config.yaml
n_layer: 8
d_model: 128
n_experts: 64
d_expert: 160
router_score: "sigmoid"
normalize_top_k: true
balance_loss: 0.00121
n_groups: 8
lr_router: 0.000815
norm_eps: 1e-06
tie_embeddings: false
optimizer: "muon_variant"
beta1: 0.93
Below are experts of layer 5 (counted from 0) of a mixture-of-experts language model. Rows are named router (the router's row for the expert), gate (a neuron's input weights, with its number), up (a neuron's input weights, with its number), down (a neuron's output weights, with its number) and show model dimensions 0-127. Each number is 50 + 12 x the weight over its row's rms, rounded and kept within 0 to 99.
After each expert's rows: "comes before" lists some tokens at least twice as common just after its tokens as in all text. This comes from a sample of Wikipedia text that the model never trained on. Tokens count by the router's weight.

# expert 59
router:46 61 34 49 63 55 47 66 72 44 38 56 53 25 38 51 72 54 63 46 56 63 44 49 51 61 34 40 54 43 48 27 54 59 39 50 37 66 59 59 33 46 49 45 37 55 27 50 35 49 56 60 78 41 52 33 33 50 52 50 52 43 62 46 42 40 68 36 49 33 40 38 42 57 33 43 45 22 45 65 51 72 48 55 60 52 56 36 57 37 25 49 36 62 43 47 27 63 57 56 23 59 51 52 77 55 51 41 63 40 33 44 36 46 48 35 65 39 42 27 60 51 39 70 53 50 65 38
gate10:62 54 35 54 33 51 39 53 61 37 51 58 39 57 49 56 43 52 51 41 63 54 39 45 27 60 44 41 35 49 47 48 33 54 34 47 53 49 46 59 88 47 49 45 48 31 37 50 42 56 61 63 48 49 38 52 43 47 47 47 53 63 57 27 40 60 68 61 50 25 53 42 64 35 36 35 58 54 26 57 52 24 46 44 55 72 56 41 53 29 50 35 42 51 55 44 70 64 73 63 64 49 43 45 43 65 36 32 35 51 39 60 63 60 23 53 53 28 41 29 39 36 54 34 27 37 33 37
up10:53 54 36 71 42 37 37 68 49 37 34 58 33 60 57 46 57 66 62 39 60 38 41 35 44 64 35 23 25 48 42 43 22 61 43 48 56 52 45 55 65 54 47 62 53 44 40 46 45 59 58 42 73 35 38 71 49 43 74 48 53 37 63 41 54 66 49 43 68 37 48 49 59 21 62 34 51 63 41 48 48 27 48 41 64 64 65 50 66 54 51 34 46 46 60 55 73 49 50 54 59 62 38 40 49 52 50 29 63 64 64 60 65 50 46 40 69 62 43 26 32 45 51 35 41 50 35 51
down10:43 61 61 56 47 28 34 35 44 34 52 55 47 46 45 45 36 33 44 54 39 58 55 40 73 40 53 56 50 53 45 38 57 61 79 50 57 42 35 30 36 61 57 52 54 66 47 48 64 72 29 52 49 58 43 56 68 51 39 65 39 58 33 52 38 76 34 22 66 52 52 51 48 35 48 47 52 46 56 44 53 59 42 58 54 34 60 38 34 70 44 51 67 59 52 80 40 55 74 38 42 63 63 60 35 43 69 56 62 41 51 42 46 48 67 27 49 37 61 68 50 52 70 61 53 48 67 74
gate11:72 48 40 28 33 28 34 49 46 50 45 55 62 33 61 58 54 37 61 61 43 43 58 53 46 60 52 55 50 29 43 40 38 52 52 55 41 40 50 68 42 32 46 65 63 64 50 52 54 72 33 31 34 51 47 13 50 51 73 60 62 50 53 55 40 31 50 41 53 39 49 24 54 39 54 33 61 59 68 36 45 54 56 51 71 58 66 39 66 59 39 34 58 62 47 54 24 58 52 33 51 58 47 49 61 33 37 59 62 51 30 45 42 52 52 42 47 49 48 52 29 59 52 44 86 48 62 42
up11:44 46 56 53 36 34 37 50 51 46 45 56 60 41 57 46 62 44 72 37 26 43 37 51 41 41 40 54 51 39 45 57 59 25 55 42 47 67 46 41 57 49 53 31 27 58 57 61 50 42 55 69 57 65 49 42 60 27 26 68 50 30 46 31 58 58 38 58 44 55 35 43 49 53 71 64 48 61 67 59 38 55 71 49 58 87 60 30 41 64 48 40 47 39 62 53 37 40 53 76 64 62 48 44 40 47 47 43 43 58 44 39 50 63 35 56 47 43 41 47 53 23 61 46 46 48 11 53
down11:36 59 30 63 22 54 69 57 48 44 47 67 65 45 51 53 33 62 45 44 47 58 40 72 51 54 59 54 37 46 50 39 57 51 67 40 21 44 52 64 46 52 34 37 22 30 46 60 46 35 48 66 59 63 52 56 70 44 40 45 46 72 72 57 54 55 50 54 52 61 59 36 54 30 49 72 47 62 49 48 33 60 56 53 57 60 39 45 36 67 34 72 32 72 35 54 27 35 46 45 47 61 55 47 38 53 58 60 49 61 49 59 39 38 46 33 51 67 67 54 65 40 41 43 52 46 73 69
comes before: " | ", "0", "3", "1", "6", "4"

# expert 2
router:56 49 35 44 44 58 58 62 70 47 62 37 45 27 36 46 71 32 53 45 59 53 59 59 41 62 36 47 38 44 48 43 57 64 32 26 27 45 54 41 54 43 50 44 41 60 18 54 47 33 63 38 66 45 34 49 53 62 44 47 44 31 53 54 41 57 65 51 45 48 36 57 42 64 46 49 35 35 56 71 49 65 51 54 59 50 42 47 71 29 50 52 45 48 36 38 35 69 62 70 25 59 64 48 70 51 68 53 73 52 61 60 37 70 44 58 61 50 29 41 67 58 36 57 27 64 59 42
gate14:51 53 79 38 35 61 61 46 37 46 60 46 10 43 50 56 35 53 43 33 51 53 41 41 49 42 63 40 43 59 46 42 49 39 25 56 56 39 69 60 52 46 32 29 61 51 70 42 45 73 63 39 50 33 18 45 49 56 40 61 58 55 47 52 33 51 61 48 37 36 52 32 59 51 40 40 70 49 60 50 40 48 37 50 50 63 65 26 51 35 53 62 69 54 52 23 35 47 52 75 52 52 59 39 53 40 57 49 44 37 31 42 57 43 46 55 43 65 31 51 68 65 46 55 56 42 41 64
up14:28 48 40 48 58 59 70 33 16 72 59 50 47 46 69 52 27 63 58 42 72 52 35 39 56 44 46 57 57 45 47 51 58 42 53 50 41 43 44 35 57 43 61 34 39 64 37 60 40 44 49 57 49 42 67 40 49 72 69 62 33 32 51 49 34 60 54 58 54 42 59 59 63 54 58 42 54 61 45 42 65 57 41 48 57 45 53 54 72 37 43 54 69 69 51 57 58 42 42 67 24 49 61 47 34 66 25 45 51 63 63 45 39 54 82 57 59 76 56 43 61 58 60 39 50 26 55 39
down14:27 59 48 57 64 65 63 39 49 61 47 44 52 49 65 48 59 56 44 20 44 66 16 52 65 57 54 57 63 55 30 25 72 45 48 60 56 54 55 37 53 45 58 38 57 40 64 65 39 43 52 74 54 21 69 48 45 53 59 51 51 30 40 43 56 63 56 52 45 65 60 42 49 40 45 48 56 73 56 35 65 44 43 57 41 57 43 49 74 24 32 58 50 64 32 55 31 42 30 56 32 37 43 37 52 68 45 56 53 72 41 50 51 44 67 39 42 61 43 60 38 43 39 51 44 39 50 38
gate15:52 57 59 54 52 51 63 76 85 61 31 54 29 48 40 52 55 25 54 53 43 48 58 57 47 49 51 44 46 41 59 71 38 62 29 66 31 61 50 36 71 44 67 39 36 52 46 49 53 57 71 50 56 60 38 46 65 62 58 50 43 37 41 45 41 52 51 65 47 37 49 46 48 50 47 54 58 48 41 56 28 61 44 44 32 36 59 60 51 42 47 30 51 68 14 60 30 75 54 36 07 72 58 44 48 56 44 53 46 53 38 61 50 65 49 45 49 38 41 46 41 51 41 61 50 49 65 48
up15:61 54 39 61 36 64 63 22 50 34 46 77 52 57 46 57 46 46 36 65 57 42 65 30 66 54 44 51 70 46 48 57 56 46 54 71 61 42 37 52 60 59 42 57 43 55 68 37 66 54 72 50 45 52 60 80 52 69 41 61 60 53 37 52 60 59 52 57 38 42 38 40 65 35 54 51 60 62 46 40 53 28 66 59 70 51 38 45 47 49 32 46 62 54 58 60 49 37 34 48 73 39 60 52 39 45 46 35 32 68 41 52 42 19 37 44 57 31 56 70 59 46 62 47 65 65 35 29
down15:25 63 58 52 45 39 37 52 41 55 75 48 61 53 44 36 65 53 40 67 32 50 54 41 55 46 57 38 67 52 65 57 20 64 35 35 62 51 50 57 40 51 61 76 48 51 27 55 36 51 62 53 30 49 77 50 71 51 53 54 59 56 47 26 48 57 48 50 50 40 61 48 54 62 31 54 55 12 58 62 36 42 57 41 50 51 59 61 50 67 52 34 49 44 50 52 30 37 47 40 46 41 54 63 76 53 74 53 56 59 38 28 46 68 41 36 66 49 48 50 33 61 56 62 40 37 56 51
comes before: " |", " | ", " (", "\n", ",", " "

# expert 53
router:60 78 37 40 42 48 74 72 83 49 43 48 35 23 27 48 71 51 60 70 39 55 60 40 55 51 20 59 35 59 55 35 42 52 55 41 47 58 56 55 42 35 58 32 43 50 43 48 37 46 56 54 67 55 51 42 35 53 49 55 50 39 40 68 35 50 46 63 44 43 42 51 35 40 46 52 69 25 70 60 35 50 45 68 46 67 46 47 61 55 44 52 45 53 50 59 41 74 45 47 46 45 58 35 60 29 52 57 65 58 48 47 23 43 42 51 82 53 53 53 41 44 45 59 45 30 52 42
gate10:57 73 33 47 21 29 61 48 45 49 37 55 42 39 68 46 44 58 46 51 68 60 73 50 63 42 35 44 60 36 55 43 39 57 30 62 50 47 41 57 43 33 39 52 44 51 57 49 30 54 42 41 41 42 64 57 33 59 41 43 52 45 56 39 51 51 46 43 69 54 50 36 50 35 48 62 37 66 47 72 42 56 54 57 60 52 43 56 40 43 37 43 62 67 63 63 29 45 47 54 44 72 59 60 30 49 70 48 42 35 33 43 38 73 81 52 34 57 69 42 53 43 15 60 69 46 62 39
up10:52 48 62 39 69 60 48 41 47 71 70 62 59 50 63 31 49 42 45 52 42 36 33 38 51 43 41 60 52 63 36 42 61 62 58 37 43 60 43 43 46 38 54 48 65 43 37 60 64 48 45 57 61 43 41 56 60 47 63 46 44 39 38 42 47 49 36 56 28 29 63 60 57 51 61 60 40 42 38 37 63 44 51 23 39 69 43 61 62 58 45 74 64 48 59 81 26 55 58 70 51 52 26 56 44 55 17 56 63 44 39 21 50 41 45 52 67 35 41 41 35 50 54 38 71 50 36 68
down10:57 48 68 71 57 43 59 48 49 61 66 45 36 54 45 53 42 57 48 67 43 74 60 57 48 54 41 57 69 42 57 52 40 50 43 38 60 44 49 46 59 62 55 45 53 54 15 27 48 51 55 54 72 55 61 53 74 34 29 55 54 43 54 28 34 44 56 45 56 58 55 49 37 64 42 41 47 39 51 62 39 39 36 55 76 43 41 24 42 54 41 44 62 50 40 34 46 29 41 56 60 38 24 61 36 49 33 47 49 40 48 23 56 56 56 40 27 64 28 48 28 39 66 65 69 59 54 57
gate11:56 52 46 28 47 59 57 49 58 52 63 48 70 46 65 53 49 54 59 55 59 46 54 18 38 53 40 51 51 62 71 39 40 18 59 45 46 29 63 42 48 64 41 45 47 78 43 53 27 40 41 39 26 41 46 57 51 66 44 33 49 50 53 48 48 49 78 29 29 56 38 54 59 29 29 54 63 57 45 56 58 46 45 46 70 41 57 67 59 46 48 58 55 67 49 52 30 43 51 57 37 39 73 49 31 50 46 22 42 30 53 49 30 42 47 44 60 61 59 49 75 55 39 64 50 52 48 56
up11:57 47 69 50 58 69 34 75 42 37 32 49 49 42 36 39 46 53 84 43 19 43 42 35 32 34 38 51 74 45 64 43 69 55 50 50 54 56 45 48 51 53 56 53 66 62 63 54 42 33 44 64 32 49 35 56 43 54 58 58 48 64 68 60 59 54 58 41 40 67 44 45 58 26 41 51 58 54 60 63 60 27 38 45 47 37 67 35 51 47 51 56 19 54 69 53 49 60 38 64 56 38 56 57 56 40 53 59 47 43 31 64 38 43 28 66 56 61 51 41 73 60 32 49 55 60 48 38
down11:55 42 36 47 50 49 51 40 57 53 28 85 76 50 73 57 43 75 50 33 52 52 32 55 54 41 40 55 63 38 60 43 43 46 49 44 42 64 43 60 45 53 29 57 57 54 46 39 42 41 50 61 51 41 64 52 87 62 69 51 51 40 43 56 53 44 41 70 45 58 59 34 39 44 47 44 45 39 44 56 50 58 48 53 53 43 69 53 49 59 26 48 56 46 50 68 40 34 01 51 33 44 39 63 62 47 34 42 43 42 58 65 63 60 30 38 39 55 65 53 41 63 45 58 65 44 35 44
comes before: ".", "–", ",", " |", " | ", "/"

# expert 9
router:47 58 27 35 59 60 63 42 71 61 49 43 61 43 28 43 67 61 61 59 38 52 56 60 31 46 34 45 49 55 51 21 50 52 60 29 45 54 72 58 47 39 69 52 50 66 40 62 70 51 57 30 58 53 50 55 41 54 42 64 52 50 55 69 43 52 52 62 40 31 34 41 56 48 40 39 43 39 46 49 42 50 56 47 59 72 58 41 62 52 27 57 55 65 22 18 33 60 67 54 10 59 47 40 57 43 59 49 54 47 36 50 30 46 57 39 61 42 39 35 50 46 48 64 44 36 67 47
gate4:50 49 37 56 63 48 43 25 75 51 37 43 41 40 48 35 36 48 47 46 44 52 41 74 55 42 55 30 62 34 54 58 62 61 37 46 41 49 44 53 40 52 38 53 61 55 58 42 40 68 46 38 67 37 45 60 29 66 54 67 22 50 68 68 50 87 61 63 42 26 57 47 41 58 37 53 45 54 59 43 34 51 53 71 41 69 34 57 34 28 53 38 51 55 50 68 51 39 48 25 34 42 46 57 46 60 53 46 53 57 45 35 61 43 44 37 48 47 24 39 54 62 65 48 34 60 34 40
up4:52 41 51 74 48 45 44 36 32 46 67 48 27 62 58 47 46 44 54 62 48 67 32 41 50 77 62 63 67 48 60 28 58 31 43 34 56 59 44 56 37 64 35 30 46 55 51 49 52 22 64 58 47 62 66 69 52 47 41 47 56 49 50 34 61 43 42 62 45 42 62 30 20 41 54 45 40 62 52 40 53 33 50 54 36 20 53 37 56 31 60 65 48 50 58 59 43 40 49 36 75 47 44 51 42 37 44 35 41 45 64 41 49 36 56 50 37 64 63 40 34 53 43 70 38 56 25 58
down4:53 37 63 56 70 60 51 31 49 48 54 34 57 10 47 43 70 45 64 33 24 39 58 52 62 38 40 46 56 32 56 70 66 31 42 37 48 31 50 42 64 60 41 55 50 46 65 50 48 54 16 46 35 40 38 21 53 57 36 62 56 49 48 32 47 45 69 44 42 55 53 44 52 47 67 42 40 61 42 65 53 51 49 36 54 26 50 56 41 36 56 54 53 35 51 35 59 30 49 67 40 46 49 53 48 46 49 54 31 49 69 66 44 48 58 68 61 61 22 41 51 45 36 59 47 63 59 52
gate5:32 49 47 57 53 67 47 63 56 49 56 46 47 67 52 50 53 62 34 34 35 58 70 57 48 60 40 55 43 41 59 33 72 47 58 42 40 60 74 42 67 33 61 49 50 60 41 58 63 40 51 41 61 42 40 44 57 70 54 24 45 63 48 49 64 35 41 73 41 45 67 49 61 65 50 48 26 44 34 52 42 48 53 46 46 54 59 35 56 71 10 47 58 54 43 19 45 43 66 50 32 52 58 30 46 61 57 52 32 45 32 43 44 35 45 36 61 46 70 50 51 55 43 74 43 46 75 47
up5:44 26 42 44 68 68 49 41 58 40 61 43 45 50 40 64 44 57 35 62 53 65 59 50 47 61 32 42 42 59 52 64 66 51 37 39 51 64 62 59 60 47 34 57 44 54 44 51 53 64 59 42 60 35 58 61 57 38 60 37 51 57 63 21 64 32 44 65 50 55 32 53 69 65 44 37 21 58 32 74 57 67 48 49 56 54 62 46 45 58 64 57 60 47 18 30 71 63 39 37 45 45 53 58 44 40 53 39 54 27 41 44 29 38 43 29 70 44 67 60 49 45 39 68 53 63 47 63
down5:82 65 58 44 56 35 44 64 48 46 48 31 60 44 32 21 64 32 42 47 43 17 37 48 43 54 46 57 42 50 45 43 40 34 64 48 67 40 59 64 43 53 66 56 43 71 44 58 50 59 35 61 54 59 48 49 59 65 45 50 48 70 52 49 80 43 55 54 25 60 44 33 56 66 59 56 32 40 64 39 31 42 43 44 40 43 52 47 36 60 41 45 30 44 47 58 39 70 70 58 52 54 21 55 35 49 31 59 47 63 44 53 64 46 40 68 35 54 45 66 45 52 48 47 63 65 55 51
comes before: " | ", " |", " |  |", "; ", ") | ", "% | "

# expert 55
router:58 50 49 47 59 58 66 68 45 46 58 52 44 52 28 47 72 57 48 46 56 45 63 60 43 57 45 50 32 53 48 43 36 55 49 36 59 44 59 36 27 33 42 50 47 62 44 31 40 53 59 53 58 48 53 46 53 41 41 65 60 35 43 50 54 32 74 56 56 38 29 30 36 56 40 32 58 36 69 45 39 60 48 40 73 79 45 34 67 34 36 57 43 61 64 25 48 70 51 53 43 64 56 33 56 29 63 40 67 52 60 60 30 40 64 65 73 40 41 40 64 46 68 55 24 46 61 46
gate5:57 52 45 52 46 58 66 46 44 64 38 41 60 43 67 36 38 42 50 37 75 51 38 68 29 40 35 58 42 55 59 50 41 50 38 44 52 20 77 79 43 58 58 60 64 62 46 53 41 74 48 36 35 43 47 64 40 43 45 48 39 38 31 49 59 50 54 71 74 53 28 53 59 58 39 47 78 56 43 33 50 42 46 55 46 66 64 51 54 33 52 58 71 67 61 41 33 56 62 52 42 48 44 51 46 45 66 52 66 44 39 50 45 65 33 39 65 66 54 41 47 60 61 63 48 53 83 49
up5:51 43 60 39 53 53 56 52 45 41 55 43 45 46 47 53 55 54 50 76 48 41 48 47 45 46 52 55 46 65 47 63 39 40 45 53 55 36 60 46 39 51 54 29 55 38 59 46 40 61 45 59 45 60 34 38 53 78 56 42 49 57 40 42 59 41 66 58 49 36 26 31 56 22 57 53 57 46 54 42 63 58 29 52 40 41 65 50 40 38 28 56 37 53 38 19 53 44 58 52 19 51 63 66 46 34 79 54 42 71 48 61 49 54 67 38 43 96 40 36 64 56 63 28 46 51 71 48
down5:27 59 46 59 45 35 39 54 35 69 30 67 49 25 50 48 69 44 73 65 37 59 51 57 65 67 41 45 59 37 48 69 49 33 46 44 50 64 55 63 61 64 44 46 35 43 31 51 41 64 46 44 53 45 25 55 41 56 33 53 56 54 43 57 61 63 20 26 45 54 53 42 43 57 53 50 49 32 30 53 42 24 66 50 69 50 35 61 46 43 75 48 52 75 36 43 46 46 50 46 64 47 31 31 59 66 50 58 67 44 46 60 40 32 59 46 48 47 63 49 47 67 36 50 47 65 54 61
gate6:49 30 53 45 62 54 33 70 62 48 73 69 54 59 37 36 50 59 49 64 51 45 35 40 50 46 31 63 50 45 70 64 31 51 51 67 54 52 39 52 28 57 54 53 52 49 44 40 48 56 72 55 54 43 39 70 40 69 46 47 60 34 50 49 42 54 51 60 57 46 46 29 41 48 38 34 55 49 62 43 65 60 51 37 35 62 37 46 50 31 31 26 82 60 66 33 49 61 70 72 45 41 42 60 49 29 41 46 28 34 54 32 37 32 48 67 59 36 62 72 35 38 48 54 47 48 44 49
up6:57 72 38 59 37 72 49 46 55 48 51 42 57 44 53 41 65 48 47 68 63 32 54 37 58 57 38 78 76 65 35 45 78 62 45 41 47 41 54 57 39 63 42 52 40 64 45 61 73 59 66 49 36 53 37 59 43 51 45 52 33 46 63 58 51 53 53 61 41 55 70 47 56 23 39 53 56 49 41 45 54 37 59 72 45 60 40 54 53 29 63 62 57 36 30 41 57 40 59 59 71 44 53 51 54 46 76 37 43 50 52 23 66 40 41 70 25 59 51 53 45 60 58 64 48 67 33 63
down6:36 46 42 26 60 43 54 42 58 58 67 44 48 56 53 44 55 48 45 44 53 38 39 33 56 64 54 48 61 68 67 41 59 48 53 63 65 61 48 69 56 41 34 54 42 43 46 49 59 51 75 67 60 46 54 52 63 57 43 38 68 37 54 56 38 66 55 42 38 32 60 39 52 41 55 43 57 45 57 35 70 76 56 33 63 42 41 51 71 70 27 43 90 82 59 42 49 42 54 40 41 62 55 53 34 36 52 64 34 47 46 72 52 44 48 49 64 40 62 56 41 23 55 55 51 26 55 41
comes before: "\n", "\n\n", " Win | ", " US", " Total", " |  | C"

# expert 57
router:60 72 55 38 51 52 41 27 72 47 71 49 47 46 45 48 62 62 67 57 54 40 57 61 42 57 28 43 50 61 52 51 61 56 54 40 44 52 59 55 74 21 37 48 47 46 40 48 62 49 77 44 66 53 49 28 35 60 50 48 49 60 59 51 51 38 64 46 51 32 40 42 46 59 43 38 45 31 60 53 59 71 52 59 46 51 57 33 77 46 45 61 47 60 63 60 31 56 57 71 50 60 73 56 59 58 59 29 51 25 63 73 19 64 49 57 50 35 37 44 66 65 50 54 39 49 56 32
gate5:36 57 61 37 50 36 35 38 52 43 50 46 32 74 44 60 52 71 68 75 55 65 39 48 36 60 55 43 44 65 30 51 74 71 51 45 49 35 70 54 63 28 33 48 31 44 37 61 55 54 60 32 44 56 52 34 17 46 51 48 55 41 44 50 66 38 44 46 42 32 61 39 46 64 53 50 62 39 71 45 65 52 62 72 54 75 40 64 50 61 44 47 49 39 58 32 58 47 68 54 61 61 45 47 50 69 51 48 56 31 55 67 35 33 49 46 55 40 58 58 53 32 64 54 70 53 50 58
up5:40 46 39 48 42 37 45 46 63 38 43 51 38 36 50 55 59 35 61 47 48 52 46 45 37 49 69 56 29 52 30 55 57 60 41 32 65 46 70 52 48 33 37 54 44 20 41 79 58 43 57 46 50 57 43 21 23 61 42 32 62 51 41 60 63 42 33 55 52 44 58 52 51 60 44 49 54 47 44 62 60 67 63 67 68 70 25 52 39 48 59 28 44 59 35 40 47 53 74 53 80 56 66 45 49 71 56 65 55 41 53 53 46 52 48 53 57 60 49 41 70 56 59 56 47 63 49 83
down5:48 41 47 31 56 81 56 55 31 62 40 48 89 80 39 36 68 58 51 43 28 45 61 38 64 40 19 49 31 64 47 40 50 63 42 39 49 58 52 40 30 51 36 59 49 59 40 63 70 52 52 49 41 37 68 65 53 64 50 61 50 47 44 47 49 46 60 56 67 63 56 57 64 50 43 59 43 46 52 48 44 42 51 50 67 71 41 38 49 54 36 44 61 39 51 63 36 39 44 55 57 18 38 65 53 39 51 46 45 36 49 34 52 74 47 56 36 67 57 56 44 61 66 65 59 51 44 43
gate6:36 66 80 43 41 51 45 61 45 53 63 60 81 53 64 55 52 40 64 51 52 51 62 31 27 35 61 58 59 44 31 20 58 50 32 55 49 42 64 40 55 35 49 52 35 47 41 29 46 54 67 55 44 45 17 31 36 51 60 53 65 65 38 44 74 47 48 39 49 53 59 34 57 55 38 41 64 34 54 41 53 45 49 53 57 55 40 58 69 55 56 47 44 49 76 77 35 56 59 45 47 49 49 31 44 60 46 62 53 39 32 59 38 32 41 62 32 47 49 54 72 36 57 45 52 41 45 57
up6:55 42 15 56 50 51 52 49 65 36 30 38 28 64 78 48 46 67 50 65 68 38 40 47 37 57 41 50 29 45 60 70 40 64 53 52 54 36 32 66 53 66 49 40 40 52 37 76 61 38 59 63 54 64 70 58 63 45 33 42 39 34 52 50 35 69 50 39 55 53 53 50 43 44 50 68 43 53 39 44 35 26 51 49 48 64 67 62 55 52 35 41 58 45 52 27 55 38 39 59 47 51 68 51 69 40 62 39 51 63 56 36 48 63 46 70 63 35 49 56 51 47 64 56 56 62 54 25
down6:48 45 49 59 66 59 50 48 42 54 43 55 57 51 33 49 53 49 33 38 61 39 35 45 61 44 76 46 20 56 43 36 32 52 41 45 47 37 70 43 46 52 56 30 38 49 68 35 81 42 57 60 51 24 41 47 45 69 43 48 44 53 51 47 64 59 44 46 57 46 53 58 67 57 22 35 45 58 47 38 53 45 62 69 50 57 55 87 32 48 61 40 42 46 52 37 62 54 68 30 51 54 47 62 40 59 37 73 65 40 47 45 56 55 20 35 56 52 60 38 65 28 60 52 53 34 53 64
comes before: "1", "2", "3", "4", "19", "5"

# expert 25
router:46 68 41 44 55 55 53 73 52 26 53 40 63 56 49 56 57 62 44 55 53 49 40 40 53 47 32 69 56 32 41 51 34 64 54 35 43 40 50 45 53 51 81 44 44 51 38 47 41 35 50 40 63 29 46 42 30 56 44 58 56 39 51 49 54 37 60 42 32 40 38 33 45 59 42 37 66 32 48 50 36 56 35 50 83 54 74 30 65 41 32 61 53 37 56 49 35 56 50 77 26 53 68 45 78 47 45 46 61 33 38 54 33 57 34 53 53 53 36 37 65 72 62 59 51 52 60 45
gate10:45 57 41 52 51 42 56 75 67 24 70 56 45 68 62 62 64 68 43 44 52 33 46 41 41 29 46 42 51 52 47 54 54 48 36 52 56 75 50 59 40 59 52 39 56 66 56 44 36 57 52 36 58 47 70 64 76 49 41 60 55 61 66 47 40 42 69 28 37 54 60 68 69 60 66 46 78 41 37 39 38 51 70 45 46 40 36 36 59 38 60 70 52 49 37 32 56 61 42 37 37 78 45 37 51 36 42 49 45 61 45 63 56 70 62 36 47 70 58 42 42 66 56 43 63 57 52 62
up10:40 48 58 32 67 60 61 70 79 52 73 77 45 41 62 41 46 63 49 63 44 27 50 55 43 45 21 50 43 72 51 51 62 49 58 42 59 69 27 52 32 58 56 59 49 71 54 41 49 52 44 55 49 55 58 34 54 43 37 55 67 63 44 48 50 50 40 36 52 56 51 61 54 61 66 63 37 50 44 54 49 45 57 62 19 41 29 59 54 82 55 77 64 57 35 47 62 55 61 43 52 53 41 46 31 50 37 53 42 32 46 45 60 47 55 33 49 59 68 38 50 43 48 66 31 64 48 33
down10:49 31 62 61 47 58 46 53 65 50 82 34 61 77 54 73 40 42 41 45 56 52 59 29 61 70 47 47 34 49 35 40 46 21 38 44 30 42 64 53 65 38 29 53 51 46 44 53 39 70 53 21 47 43 52 33 41 60 34 51 38 61 44 42 39 75 57 38 38 62 42 42 53 55 48 33 21 56 62 51 53 49 67 53 76 47 49 47 46 46 51 61 37 54 45 53 66 55 47 58 44 37 45 62 65 36 68 61 48 58 48 38 52 48 44 48 46 62 64 54 40 53 38 54 33 75 66 51
gate11:61 51 33 46 37 56 55 51 50 69 48 58 48 44 51 56 28 23 43 49 57 55 55 47 55 57 36 56 66 50 53 79 59 38 51 53 59 46 42 55 56 58 55 40 50 48 48 63 51 72 53 39 63 54 19 53 19 56 59 46 37 64 35 52 52 33 68 52 36 34 63 19 57 54 54 56 52 64 65 51 62 62 74 46 67 65 45 61 38 29 48 64 58 46 67 57 40 46 56 56 64 41 50 71 70 50 53 49 67 27 58 34 48 70 34 46 63 45 50 69 65 67 61 38 40 41 53 42
up11:56 45 43 38 46 41 66 37 46 27 69 21 58 57 52 47 48 52 45 54 39 53 12 46 62 61 43 46 56 56 24 48 19 47 62 46 44 57 63 55 50 73 42 64 58 53 40 60 43 51 56 26 63 46 47 40 54 56 44 47 52 63 44 31 56 41 57 42 28 52 49 49 56 58 52 50 57 53 50 48 39 45 57 39 59 40 62 45 56 40 74 45 47 52 47 59 45 30 40 68 43 28 53 27 68 56 61 72 43 57 27 55 44 39 58 51 28 53 27 52 65 44 55 71 22 38 43 43
down11:44 56 33 25 53 47 59 58 51 20 53 45 64 43 60 32 37 54 54 32 50 44 53 43 63 64 57 39 41 48 31 36 46 67 39 38 60 47 57 59 42 60 32 43 34 58 69 44 52 37 44 56 57 32 74 48 38 57 32 05 49 55 33 47 47 64 50 46 52 43 40 65 56 38 55 50 47 34 41 39 53 68 62 44 47 29 53 53 42 48 60 38 57 46 44 53 60 70 35 50 39 44 66 31 35 52 42 44 36 48 47 39 57 49 56 53 43 69 52 67 49 35 26 40 38 27 71 65
comes before: "2", "1", "12", "11", "10", "15"